config = dict(
    num_hidden_layers=12,
    hidden_size=448,
    n_experts=12,
    experts_per_token=1,
    d_shared_expert=0,
    hidden_act='polyrelu',
    router_score='softmax',
    normalize_top_k=False,
    router_z_loss=0.001,
    init_std_router=0.0189,
    vocab_size=8192,
    norm='rmsnorm',
    beta1=0.95,
    batch_tokens=131072,
    dataset='wikipedia_en',
)
Below are experts of layer 6 (counted from 0) of a mixture-of-experts language model. Rows are named router (the router's row for the expert), up (a neuron's input weights, with its number) and show model dimensions 112-167. Each number is 50 + 15 x the weight over its row's rms, rounded and kept within 0 to 99.
After each expert's rows: a language model's description of what the expert responds to. This comes from a sample of Wikipedia text that the model never trained on.

# expert 4
router:58 56 51 62 43 69 65 64 58 78 52 77 59 45 71 57 52 61 57 42 31 43 59 49 35 53 24 30 41 53 56 45 61 58 58 51 46 37 68 62 50 68 83 63 69 44 79 44 27 75 41 65 70 38 41 57
up0:52 74 60 41 36 59 54 65 57 54 49 63 41 43 66 33 60 32 57 54 23 49 48 63 47 22 50 42 39 54 37 43 24 51 38 67 41 50 40 57 39 29 72 33 46 34 36 33 60 29 36 58 43 49 42 59
up1:67 51 63 35 56 41 46 83 30 45 31 47 60 52 95 22 61 66 67 71 50 45 41 48 38 51 42 46 53 50 24 37 48 70 59 56 71 71 53 49 36 57 70 43 59 61 44 45 45 50 19 49 61 56 55 32
up2:52 50 73 37 58 26 65 47 49 70 43 42 48 53 37 62 72 66 70 56 48 61 48 50 44 94 64 62 29 63 48 44 40 40 47 30 48 45 37 47 61 24 65 69 56 52 55 59 42 58 59 50 63 43 57 83
up3:31 39 71 54 45 42 53 46 30 08 62 40 61 42 36 76 38 47 40 31 53 48 47 49 50 47 49 49 46 40 44 64 38 33 40 44 41 35 67 32 74 57 52 46 58 59 61 70 46 71 60 57 34 54 67 45
up4:27 82 51 50 62 50 58 63 33 63 55 46 72 54 49 41 60 54 54 53 68 38 73 59 52 29 45 10 69 28 60 50 60 38 66 21 54 50 49 52 28 71 53 62 69 54 54 67 45 44 46 41 56 29 37 88
up5:61 70 53 52 46 54 43 70 51 80 55 48 67 42 45 52 30 64 26 33 67 52 38 46 53 45 62 51 46 40 59 75 53 80 39 95 43 37 53 30 43 58 52 63 64 50 46 61 64 53 46 42 50 57 35 62
up6:50 51 27 17 30 51 44 44 55 48 62 60 15 41 65 12 26 39 69 47 52 45 57 49 53 57 92 60 34 62 69 43 51 43 64 70 36 70 42 76 15 44 24 67 65 28 60 41 81 61 44 57 70 38 62 41
up7:57 32 61 38 48 39 31 52 59 52 58 77 59 22 58 25 59 46 59 15 18 41 27 60 56 44 36 30 73 42 47 53 37 57 50 27 83 50 19 41 50 29 47 23 51 41 31 43 33 66 71 37 84 52 42 19
It responds to: Month names. Month names after in, on or a day number, such as July, October, May; also pieces like men in phenomenon.

# expert 5
router:55 37 69 63 48 70 64 50 47 60 37 57 81 68 85 63 53 77 50 42 53 50 59 39 27 52 13 28 27 63 70 35 47 64 29 52 31 38 48 57 30 72 57 66 73 77 71 36 24 62 66 60 35 46 57 65
up0:54 02 53 53 74 49 42 21 54 51 54 70 49 33 54 63 43 38 52 70 59 45 73 43 27 43 38 31 47 63 63 47 29 38 44 74 35 42 43 67 54 34 45 59 47 42 34 31 49 60 69 71 29 40 50 54
up1:39 48 37 54 65 61 45 50 49 17 74 47 43 49 62 44 80 44 52 70 50 45 44 41 40 68 55 61 28 31 66 45 46 55 61 54 57 40 39 49 19 65 58 49 44 61 46 33 60 59 47 38 62 60 19 74
up2:37 67 50 32 47 60 56 40 69 78 76 65 58 80 39 71 81 50 50 57 34 61 37 38 32 36 38 63 71 35 47 46 49 66 58 41 51 35 54 55 42 56 87 46 72 19 52 46 75 33 48 44 44 59 57 69
up3:33 44 52 39 72 72 59 29 42 81 51 57 45 62 50 43 59 69 44 69 42 50 42 54 27 35 36 53 67 70 70 42 56 57 41 71 44 55 54 65 49 81 70 66 45 28 45 82 33 29 14 44 41 47 54 53
up4:29 24 58 61 68 21 74 18 31 47 62 50 40 60 63 83 61 76 54 77 63 50 21 38 46 33 25 39 46 61 48 29 61 12 44 51 48 51 43 60 00 51 40 61 48 70 37 50 22 44 18 44 35 46 25 43
up5:43 39 44 61 38 45 34 56 62 32 50 24 49 73 64 68 58 42 32 50 73 62 66 71 47 77 47 42 64 53 48 64 52 65 55 54 54 57 53 38 58 46 84 41 30 45 49 63 60 47 72 48 71 39 51 49
up6:31 40 61 32 44 54 54 25 47 28 59 40 57 46 17 51 55 44 54 56 65 57 54 16 66 36 27 34 50 57 60 48 49 24 76 70 65 49 68 36 36 62 41 47 40 64 48 44 62 79 52 74 36 33 14 40
up7:51 62 40 56 34 41 64 47 49 83 83 58 21 52 49 55 57 50 51 48 55 62 44 38 16 15 45 40 30 74 59 68 54 66 61 50 55 43 37 74 50 56 20 33 26 35 44 45 65 33 16 35 63 38 77 49
It responds to: Plural s and be-verbs. Plural -s endings on nouns and verbs was, is, were, has, been right after a subject, e.g. performances, was.

# expert 2
router:44 42 60 43 44 52 69 50 30 49 57 62 66 44 44 51 51 39 56 52 53 36 66 51 20 51 38 14 35 32 67 57 52 53 27 48 23 40 29 49 19 57 54 46 55 86 48 58 41 66 60 49 73 32 62 76
up0:45 70 56 60 78 39 45 48 70 59 63 59 40 74 40 51 39 67 28 58 60 61 59 72 49 59 31 23 66 35 67 50 41 48 54 66 32 57 08 59 41 63 71 71 26 37 23 36 50 67 24 54 38 51 63 48
up1:56 44 53 38 55 46 46 43 42 46 52 35 63 46 74 38 46 41 52 57 62 55 28 23 28 57 48 39 33 15 67 49 78 73 55 13 46 33 55 38 43 28 21 59 46 46 40 62 33 56 57 45 49 40 59 44
up2:66 59 34 69 59 51 65 33 64 67 53 38 49 35 67 75 24 66 55 43 53 58 63 63 49 42 49 39 27 59 70 34 59 58 28 73 58 70 33 64 33 62 62 33 40 43 47 52 80 45 60 30 62 37 75 48
up3:42 56 20 67 42 46 78 37 68 30 72 52 33 53 59 41 74 69 57 35 67 38 35 67 43 42 55 46 71 38 46 79 48 80 27 42 39 52 56 71 50 46 44 36 89 58 68 46 74 54 32 31 45 25 63 56
up4:43 43 78 43 46 68 82 60 72 58 57 50 65 31 40 40 77 16 45 67 40 47 48 69 47 53 50 55 39 44 84 31 47 47 47 56 33 39 47 47 29 63 58 45 82 33 61 37 35 47 44 26 58 29 40 55
up5:26 61 84 28 45 50 61 76 30 51 57 52 43 50 45 35 73 61 54 20 53 49 53 43 46 44 73 48 62 45 43 27 38 34 60 53 42 68 71 41 66 37 58 37 50 71 37 50 40 46 48 58 26 44 59 46
up6:40 84 51 67 48 39 54 56 45 49 43 77 40 69 38 57 21 46 34 56 46 71 67 64 48 25 65 79 41 96 72 44 73 87 86 50 55 33 45 68 59 11 38 35 28 47 46 43 21 99 68 59 72 87 56 57
up7:57 68 48 71 70 32 35 76 51 65 60 40 47 53 52 38 47 49 17 33 49 51 67 55 35 61 46 34 57 65 59 67 65 62 48 29 51 62 47 75 34 57 48 68 36 43 15 43 52 51 62 42 38 53 51 64
It responds to: Capital initials, place starts. Capital letters or pieces that begin names and places, such as R, M, St, A, plus zeros inside large numbers.

# expert 9
router:61 42 35 63 21 69 42 63 46 47 47 39 58 62 54 31 39 45 51 39 65 37 46 35 42 60 30 39 34 59 45 56 51 47 32 59 45 66 55 38 23 60 49 68 49 51 69 42 22 72 65 38 57 45 64 82
up0:75 52 36 58 67 53 45 53 49 33 37 51 35 75 53 60 52 50 44 21 42 60 42 42 22 32 54 39 35 82 24 58 63 61 37 50 59 57 24 77 29 58 26 48 22 40 48 52 48 65 16 54 34 40 73 65
up1:44 44 37 63 47 62 67 29 58 57 62 36 29 70 50 40 67 36 24 45 31 56 76 61 48 30 41 55 64 57 25 56 54 44 54 77 27 53 52 48 72 53 50 34 70 98 59 36 52 57 49 62 41 59 83 38
up2:55 73 58 54 71 23 60 58 38 56 53 79 61 32 21 48 72 33 50 56 32 44 55 52 51 51 65 34 52 54 58 45 56 50 44 69 63 68 66 62 39 31 39 60 79 61 51 63 61 72 43 46 61 71 54 63
up3:55 57 39 63 82 66 59 64 36 46 21 40 47 55 50 43 36 45 75 27 50 32 18 77 53 37 26 48 66 38 86 48 48 62 24 52 96 35 76 41 65 57 36 60 63 62 68 57 81 28 65 50 45 23 25 17
up4:57 38 54 39 53 47 53 77 51 63 31 58 91 33 77 56 50 47 47 52 67 58 46 52 36 67 43 46 50 79 54 72 39 28 30 18 46 49 62 47 45 53 42 60 49 46 57 48 40 49 70 42 48 75 38 59
up5:67 44 42 50 49 68 58 45 43 39 29 57 60 57 38 67 57 57 67 46 49 66 52 51 84 49 50 69 76 26 48 47 40 51 53 45 57 64 38 54 41 42 36 53 58 56 67 48 43 58 20 61 37 64 55 48
up6:54 43 17 56 58 42 63 77 45 21 43 59 22 61 57 50 51 17 45 40 63 57 81 59 51 63 47 55 47 22 62 50 55 68 35 77 36 73 36 66 55 65 59 32 77 50 46 66 47 51 65 44 73 54 62 47
up7:34 49 54 63 47 68 39 47 47 64 55 63 69 58 48 61 39 47 36 66 63 34 18 23 33 22 57 49 37 49 65 53 52 52 60 59 33 61 67 55 60 32 77 63 23 65 49 67 85 62 68 52 29 45 37 57
It responds to: Prefixes, mid-word fragments. Word-starting prefixes re, pro, sub, non, anti, degree signs, and inner pieces like ch in technologies and entrenched.

# expert 0
router:51 43 40 58 22 44 32 45 50 79 54 63 63 32 40 57 55 59 63 47 60 33 57 44 68 38 30 27 69 81 65 42 68 76 57 29 53 58 41 47 45 49 72 72 61 52 68 62 35 61 68 47 49 56 75 56
up0:33 37 57 77 26 44 55 31 40 49 76 20 44 60 69 57 71 49 22 55 39 40 48 80 36 67 46 31 57 68 52 43 45 48 54 33 54 60 70 75 74 45 30 72 39 47 41 36 55 69 53 68 54 28 55 13
up1:47 33 53 62 44 64 30 56 74 63 73 53 62 27 26 36 53 59 50 57 36 24 47 41 58 32 25 50 47 52 66 31 60 42 43 69 57 38 54 57 44 50 55 54 62 68 57 35 31 27 66 52 46 49 53 32
up2:72 58 49 53 47 40 74 38 57 46 57 31 59 57 58 61 62 40 49 23 55 48 42 69 45 62 46 45 38 44 54 67 67 49 39 55 45 55 52 18 43 70 55 60 63 46 76 17 62 79 18 52 38 66 47 26
up3:29 78 64 63 58 61 66 43 37 53 62 65 39 53 57 37 47 48 45 58 46 55 21 48 50 57 06 76 59 55 76 59 20 29 42 54 47 68 37 82 70 39 43 61 56 50 51 25 64 32 77 36 56 49 67 25
up4:54 46 54 50 31 29 36 65 42 54 56 67 47 52 43 55 59 61 45 38 35 12 49 79 34 60 30 43 26 61 62 56 67 55 51 31 40 35 61 44 47 39 85 50 51 41 59 56 57 24 38 56 40 39 38 60
up5:73 14 44 65 54 61 50 41 33 50 64 66 19 34 62 46 57 71 44 52 63 42 57 31 42 53 74 47 45 35 45 49 46 55 51 55 59 52 34 53 55 72 66 39 40 60 28 45 54 39 40 54 72 27 56 54
up6:51 58 46 43 19 23 46 35 52 46 35 68 40 54 59 51 59 41 47 77 49 46 40 59 37 31 49 48 69 43 48 46 34 44 56 48 48 58 72 39 45 59 72 49 58 27 44 42 70 53 32 47 35 46 22 20
up7:60 28 45 60 46 24 66 41 68 33 49 40 55 85 31 87 44 40 42 78 30 62 54 69 24 83 58 74 22 65 46 48 31 37 33 55 41 41 32 56 42 61 51 47 21 69 54 49 43 41 56 25 58 78 57 70
It responds to: Name-like word pieces. Word pieces inside proper names and foreign words, especially syllable starts like He, Le, Ri, Na, Ra; e.g. Cou-gar, Bang-la-desh.

# expert 6
router:44 51 30 54 41 71 37 45 13 64 54 27 64 56 64 53 51 54 41 41 42 46 66 33 53 69 23 41 26 63 53 54 56 72 32 67 73 20 43 82 58 48 50 59 74 68 64 31 26 52 50 27 40 61 64 65
up0:75 40 51 66 72 45 68 52 50 18 59 62 67 44 45 59 53 44 68 62 40 64 47 55 72 61 51 49 53 43 55 49 50 41 38 47 69 42 22 62 65 49 41 82 35 39 60 49 54 48 66 57 49 51 66 46
up1:43 58 52 29 44 39 44 48 46 41 24 45 67 34 70 42 54 50 58 20 40 48 53 26 32 48 44 59 89 55 71 76 45 52 64 22 37 41 45 60 45 67 47 33 29 53 68 74 64 43 52 39 62 50 54 61
up2:51 41 61 65 44 31 75 50 49 41 56 44 36 40 58 82 61 36 61 59 56 73 63 53 61 70 73 21 28 36 54 51 18 68 34 41 65 47 41 57 48 36 79 52 53 52 24 33 58 56 45 38 52 24 45 37
up3:42 37 55 35 70 49 50 28 47 35 63 66 43 30 52 26 20 34 18 26 57 60 47 62 59 42 64 72 27 39 76 39 40 49 53 40 62 50 50 33 53 50 68 61 63 55 51 59 63 50 65 62 56 37 71 46
up4:72 45 25 50 55 45 67 39 50 33 14 43 45 52 37 61 35 55 66 35 40 46 41 60 40 40 37 71 43 89 62 43 34 52 45 58 34 31 51 60 47 55 32 43 23 46 28 59 66 48 41 21 43 40 49 48
up5:46 52 68 65 58 54 65 82 60 48 18 50 69 57 43 57 20 26 47 67 62 67 57 53 77 64 28 47 25 52 49 85 26 83 54 33 30 54 40 39 28 40 65 67 55 20 61 66 39 51 31 36 35 79 48 61
up6:43 47 49 43 57 64 43 38 61 38 40 88 27 32 61 47 41 54 50 48 64 60 27 66 50 43 21 57 48 61 32 24 49 36 46 62 47 36 24 44 57 70 40 56 30 56 60 44 34 55 43 44 69 47 67 61
up7:37 63 41 62 38 60 60 43 25 68 51 55 68 27 80 61 39 67 34 42 52 31 74 53 37 74 23 80 24 63 20 32 31 34 35 45 29 83 68 54 38 48 39 51 59 43 62 52 49 48 56 38 44 46 70 45
It responds to: Infobox field labels. Field names in list-style infoboxes before a colon, such as Born, Coordinates, Enrollment, Denomination; also line-start hyphens.

# expert 8
router:44 42 73 37 22 70 65 63 57 50 57 59 56 33 71 73 43 49 48 30 48 45 38 54 45 72 24 39 44 62 54 41 41 59 47 53 43 44 48 50 21 45 52 68 52 59 68 25 34 65 59 58 43 46 77 67
up0:62 67 65 54 73 48 42 49 60 66 47 46 53 57 59 46 49 42 54 57 45 54 59 58 25 41 59 45 77 41 50 70 46 75 56 40 30 55 35 57 53 50 35 50 48 27 48 54 87 51 32 37 42 38 57 45
up1:39 59 35 63 37 43 29 69 62 63 78 39 71 62 47 48 27 41 76 48 35 40 35 63 47 42 40 55 43 50 73 38 12 61 21 57 63 47 60 34 62 67 42 44 77 55 26 58 64 36 78 44 39 55 59 42
up2:21 31 46 53 50 72 52 42 50 52 59 59 46 51 37 54 67 56 69 38 44 46 52 59 62 64 44 52 49 38 60 45 48 49 66 59 35 32 25 65 51 76 74 58 40 46 69 59 26 72 54 77 98 33 48 94
up3:47 50 64 41 43 70 23 49 77 74 40 30 34 57 57 50 76 93 63 59 53 56 45 64 67 16 44 79 92 44 56 30 72 39 44 47 69 75 59 51 62 36 59 14 28 59 40 42 30 39 42 47 67 60 48 67
up4:47 40 41 39 25 59 27 45 56 54 27 69 52 67 52 85 37 55 63 46 55 44 23 55 67 39 46 52 73 78 68 16 33 53 56 50 54 66 57 71 51 33 36 81 45 26 33 80 49 75 44 28 59 74 79 52
up5:60 57 06 54 52 47 38 56 67 45 64 62 51 42 40 57 25 55 23 44 51 55 65 53 53 37 46 47 48 57 46 38 31 71 22 32 29 48 57 61 56 49 63 80 22 71 66 44 14 47 42 35 24 60 75 72
up6:52 28 63 54 82 74 56 59 83 71 50 53 70 47 72 48 48 41 74 50 38 45 69 31 59 64 61 54 57 73 47 60 21 41 55 17 81 33 62 47 60 72 39 54 68 58 53 34 47 29 56 29 60 45 35 46
up7:62 53 42 63 43 37 49 29 76 55 49 32 33 34 48 52 46 28 74 35 49 64 60 45 35 46 36 20 63 37 57 40 22 56 42 55 49 50 63 36 35 57 81 56 90 17 42 27 58 74 69 54 62 78 63 46
It responds to: Table pipes, colons. Pipe separators in results and election tables and colons after infobox fields; also prepositions from, at, of.

# expert 11
router:66 26 45 43 34 48 54 64 23 48 67 45 63 61 52 55 57 43 29 25 34 51 48 36 29 52 23 30 68 75 50 50 66 61 55 41 45 43 34 57 41 50 58 73 69 62 75 34 15 78 55 71 41 51 73 56
up0:27 55 31 40 56 72 69 43 46 37 32 65 56 26 55 49 44 40 47 53 10 40 38 24 46 40 54 49 57 66 53 54 48 42 53 78 74 31 71 69 55 49 16 24 14 47 39 28 18 54 63 65 64 41 56 32
up1:54 39 63 54 72 77 71 55 77 27 38 40 54 27 59 45 16 59 46 48 79 24 33 35 23 38 52 47 74 49 48 59 55 37 30 38 48 47 59 66 42 05 50 75 55 76 58 40 32 32 74 18 38 43 24 66
up2:58 38 30 26 63 44 52 50 45 54 42 76 56 80 60 67 41 46 33 48 42 57 56 63 34 35 46 43 45 53 53 40 60 50 47 23 49 49 47 55 52 51 60 31 55 37 46 69 68 56 51 25 63 99 45 16
up3:51 44 66 85 71 58 62 31 51 60 41 59 55 43 53 82 48 25 39 50 57 48 63 44 51 47 43 31 66 52 61 54 86 52 52 45 43 51 69 27 61 14 44 43 39 35 54 31 53 62 29 55 61 60 49 46
up4:26 65 74 34 53 49 42 46 34 49 55 35 54 53 70 70 54 75 64 50 39 67 39 61 74 42 42 53 48 54 64 59 38 32 47 52 43 76 61 41 64 60 79 32 40 44 88 29 50 71 53 34 27 43 52 30
up5:48 73 41 67 58 51 47 38 46 46 42 66 04 27 21 46 29 57 51 42 58 65 34 54 65 33 60 40 43 43 39 55 25 42 61 61 61 57 31 40 66 53 57 11 33 30 32 55 32 54 30 52 45 34 47 28
up6:34 85 42 62 50 31 52 48 71 61 36 71 58 43 56 69 38 38 44 65 49 43 59 71 18 69 27 50 61 43 55 58 68 53 32 54 60 59 49 31 37 75 42 70 43 60 39 22 58 23 47 57 43 51 57 24
up7:37 90 43 65 48 42 73 56 58 12 07 43 46 84 49 81 48 20 57 65 32 77 20 51 63 60 40 43 59 23 45 55 68 42 51 49 32 32 34 36 55 61 31 36 28 44 59 33 44 69 44 66 46 37 80 62
It responds to: Surname pieces, apostrophes. Closing parentheses, apostrophes and possessive marks, and pieces inside European personal names, such as Rosen-l-und, MacKen-na.

# expert 3
router:55 57 77 30 44 79 46 52 41 44 64 61 71 46 68 62 36 54 64 32 43 48 72 40 25 43 26 31 27 84 45 48 43 56 24 55 31 39 56 40 56 47 60 89 51 70 53 32 25 54 56 71 50 38 56 70
up0:34 41 60 41 44 38 39 36 04 46 56 54 26 51 49 54 83 81 65 71 40 43 87 60 52 61 55 58 36 66 73 23 58 62 35 48 33 62 58 59 40 66 88 59 49 32 53 51 67 62 50 52 39 83 33 60
up1:70 30 59 50 60 39 26 55 49 45 78 48 65 60 81 66 66 50 48 37 33 66 46 73 48 41 57 51 35 44 57 56 44 62 73 75 38 52 35 37 40 51 46 66 51 51 24 50 66 64 56 14 45 76 29 50
up2:26 33 32 26 40 53 47 79 38 30 45 51 46 50 51 52 21 50 43 51 66 55 44 44 69 65 53 47 58 68 32 47 33 42 31 33 37 47 39 62 34 57 30 68 69 40 66 21 51 54 35 56 33 62 33 39
up3:50 51 58 47 46 49 58 65 44 61 60 41 43 64 36 56 58 55 41 24 49 56 44 55 46 19 58 58 35 49 52 41 17 75 40 60 31 49 56 54 78 39 38 37 43 54 58 56 37 41 51 75 65 47 66 63
up4:52 83 59 52 28 38 29 46 44 50 86 49 79 53 77 36 32 40 59 29 60 57 54 41 35 45 43 68 28 53 50 44 58 40 48 26 65 79 63 61 62 44 56 66 29 61 37 39 57 62 21 56 48 26 45 46
up5:26 42 55 58 42 34 59 59 64 41 66 45 74 31 81 59 22 50 75 74 47 33 62 52 46 48 45 52 57 15 88 51 50 65 74 74 42 72 54 41 29 64 66 83 29 52 46 54 60 80 24 37 49 59 44 61
up6:19 31 45 34 40 54 43 59 58 56 28 48 66 52 26 56 50 60 39 50 43 36 34 53 55 46 32 14 83 68 34 74 56 71 65 21 42 82 37 66 52 34 87 52 57 31 31 46 52 70 31 51 49 11 34 28
up7:64 46 67 41 39 73 51 51 55 47 49 48 29 67 56 26 70 67 44 52 65 68 72 58 72 67 64 32 74 50 35 51 61 36 55 51 56 75 78 61 46 39 85 37 50 49 54 42 48 59 44 58 60 57 40 35
It responds to: Digits, suffixes, on/which. Year digits 0, 9, 8, endings ed, y, d, and the words on, which, upon; e.g. 19-2-0, P-y-le.

# expert 7
router:55 48 41 32 54 58 61 32 31 61 53 46 52 64 75 67 60 39 49 36 36 27 47 64 30 58 30 32 36 75 60 32 64 51 52 50 42 27 57 59 36 54 75 68 60 56 78 50 21 80 57 46 64 63 49 62
up0:57 42 31 54 43 50 53 64 61 32 37 40 53 39 61 58 60 36 47 61 79 45 55 58 46 55 57 61 53 81 34 06 74 64 70 26 54 65 42 41 67 55 28 21 51 46 35 55 70 85 25 42 78 48 65 34
up1:53 58 58 60 43 41 67 08 36 45 53 60 52 64 64 61 65 39 65 54 40 39 57 37 54 43 32 63 76 45 53 53 24 34 40 43 53 64 34 47 58 50 52 58 30 25 36 58 71 33 60 47 45 64 49 58
up2:35 46 59 53 42 38 60 37 44 35 47 43 78 43 48 38 38 56 51 64 41 69 07 58 56 45 32 51 47 42 26 32 63 41 47 31 80 33 55 06 34 34 73 10 71 29 61 73 69 37 53 19 47 46 33 44
up3:66 74 56 72 65 51 49 59 38 63 18 38 63 91 55 42 54 76 39 55 43 49 59 68 73 42 35 46 56 45 40 64 62 55 61 67 52 44 71 56 38 39 45 43 61 51 33 36 15 50 49 41 63 45 67 55
up4:73 53 66 53 46 33 05 55 57 69 34 47 63 29 75 40 41 38 39 25 65 40 40 53 74 31 60 59 36 51 36 62 47 29 30 33 68 42 48 42 55 69 64 46 11 72 50 63 53 67 31 21 43 61 80 63
up5:47 36 27 55 40 20 54 67 73 71 43 53 61 61 91 43 76 94 33 24 59 70 60 41 62 38 55 72 28 73 24 41 36 78 46 32 52 53 36 29 66 67 44 37 24 23 68 43 43 76 49 61 37 42 33 46
up6:43 54 65 36 52 63 36 45 48 76 62 53 48 56 64 25 74 35 51 48 50 38 51 42 35 32 47 36 59 44 46 70 60 29 50 64 63 48 53 45 63 38 77 38 69 30 41 62 33 77 52 65 27 50 52 52
up7:73 63 56 48 56 35 69 26 57 29 44 42 23 46 39 65 32 40 10 45 73 68 24 54 28 32 70 34 72 45 44 59 45 52 73 63 23 43 46 27 53 44 42 40 56 79 47 33 56 36 43 42 25 41 53 53
It responds to: Sentence ends, headings. Sentence-final periods, line breaks and == section heading markers, plus function words like a, for, that.

# expert 1
router:26 53 45 64 25 67 46 72 11 66 54 47 45 65 44 64 24 60 46 40 57 65 47 49 30 46 15 44 47 46 55 37 69 61 34 56 29 50 45 45 29 56 31 70 48 46 62 50 47 60 40 66 31 51 43 79
up0:51 74 56 52 47 48 48 46 53 71 69 27 81 39 38 49 61 51 63 41 79 70 40 48 62 64 69 50 47 58 24 62 43 44 27 37 39 64 50 46 48 40 55 48 68 41 56 23 49 56 34 61 43 48 27 44
up1:31 45 24 70 35 31 54 31 52 63 52 37 49 57 77 62 93 69 30 47 50 34 49 65 41 55 61 61 64 72 52 43 47 38 69 32 45 51 67 67 40 53 64 38 61 59 45 56 71 64 47 63 66 39 47 45
up2:70 38 54 11 42 31 43 55 31 60 39 51 18 55 51 48 50 61 38 48 52 50 48 36 36 45 58 62 66 57 57 31 38 37 54 57 17 55 41 30 15 59 59 49 54 57 68 47 39 58 48 11 73 41 56 73
up3:41 27 70 85 32 37 50 58 50 49 68 42 56 35 84 66 51 38 44 47 68 50 39 50 48 65 29 34 76 43 45 36 56 47 52 54 30 47 55 42 33 42 67 29 55 70 24 29 32 66 89 63 65 42 85 72
up4:62 05 48 41 54 42 47 83 53 43 60 67 53 53 67 54 74 66 52 44 50 70 53 51 62 47 24 46 52 28 62 64 39 52 33 84 61 33 29 65 60 27 38 40 45 72 38 47 68 60 56 71 76 67 50 53
up5:42 37 46 47 68 40 46 42 54 72 59 36 42 50 74 63 26 52 50 67 53 48 42 68 55 44 66 28 44 54 35 45 49 42 61 54 55 78 54 57 69 51 10 70 65 34 58 67 63 50 83 41 41 60 39 40
up6:30 36 49 64 29 44 56 58 27 56 47 40 45 50 53 45 70 38 56 40 56 58 36 27 56 37 50 55 52 26 65 57 89 61 54 57 44 64 72 28 49 70 32 82 55 48 78 59 63 70 29 38 53 25 67 57
up7:68 54 72 36 82 45 23 60 41 56 68 33 60 52 46 28 56 54 53 43 22 67 43 52 40 70 52 42 64 18 51 52 88 57 56 58 45 59 77 38 46 42 32 44 31 31 47 56 37 44 75 67 34 38 35 54
It responds to: Table cells, name pieces. Blank or dash table cells and capitalized name fragments after a space, such as B, T, te, di; e.g. Bo-te-ach.

# expert 10
router:76 61 50 65 57 53 54 42 14 58 59 58 51 27 51 79 34 36 30 45 63 38 40 74 45 45 30 18 33 75 38 25 57 45 53 48 33 53 59 70 29 49 72 69 60 53 51 16 41 58 54 59 53 68 71 44
up0:66 24 47 77 53 78 39 31 67 40 38 47 50 37 44 74 53 42 64 56 54 67 48 48 48 42 39 03 65 51 42 47 61 48 22 76 20 51 54 44 27 66 62 30 62 49 53 54 58 36 68 41 68 70 52 51
up1:52 49 72 51 44 27 39 53 34 37 50 39 67 48 92 44 38 74 41 04 25 62 23 52 39 52 68 38 53 79 55 56 42 55 45 74 64 84 50 56 51 53 57 24 77 40 55 37 86 57 50 27 52 51 70 71
up2:19 51 47 61 34 71 43 26 65 27 34 41 60 49 51 80 56 30 54 56 59 16 56 70 21 48 26 42 59 43 65 72 54 71 40 58 22 48 27 56 50 50 82 76 52 78 29 79 46 45 33 40 67 33 93 60
up3:59 17 21 49 14 44 77 43 38 64 69 54 62 70 45 75 50 59 34 26 63 62 08 45 47 36 47 49 48 71 39 81 57 60 36 61 34 21 60 44 71 50 48 38 29 46 19 35 51 46 55 63 58 35 37 47
up4:66 33 41 47 59 29 65 53 34 52 45 85 42 44 58 39 57 47 35 55 70 54 52 58 56 55 55 49 59 48 43 21 40 52 51 29 53 50 53 69 55 52 39 41 52 66 38 53 28 35 37 39 31 62 39 45
up5:55 51 66 44 50 32 47 31 60 49 55 51 37 45 36 58 36 51 41 57 61 43 60 75 48 47 56 32 64 48 64 16 42 44 35 69 50 44 35 42 47 43 68 51 30 28 29 47 27 47 36 33 36 48 61 53
up6:61 64 47 71 69 30 56 31 68 62 39 45 61 61 76 66 65 69 69 32 48 46 64 56 47 33 42 68 68 55 62 50 42 57 77 76 64 54 51 26 44 30 37 27 54 41 47 22 71 45 51 64 62 35 50 56
up7:42 50 53 34 44 68 44 43 43 47 49 62 62 67 53 74 43 24 60 57 60 70 55 39 33 43 58 33 27 68 62 62 34 66 73 38 59 54 48 62 65 65 52 50 64 55 62 46 62 51 55 45 72 20 75 56
It responds to: Table numbers, the. Leading digits in table cells and scores, plus the and adjectives like local, national, own; also semi pieces.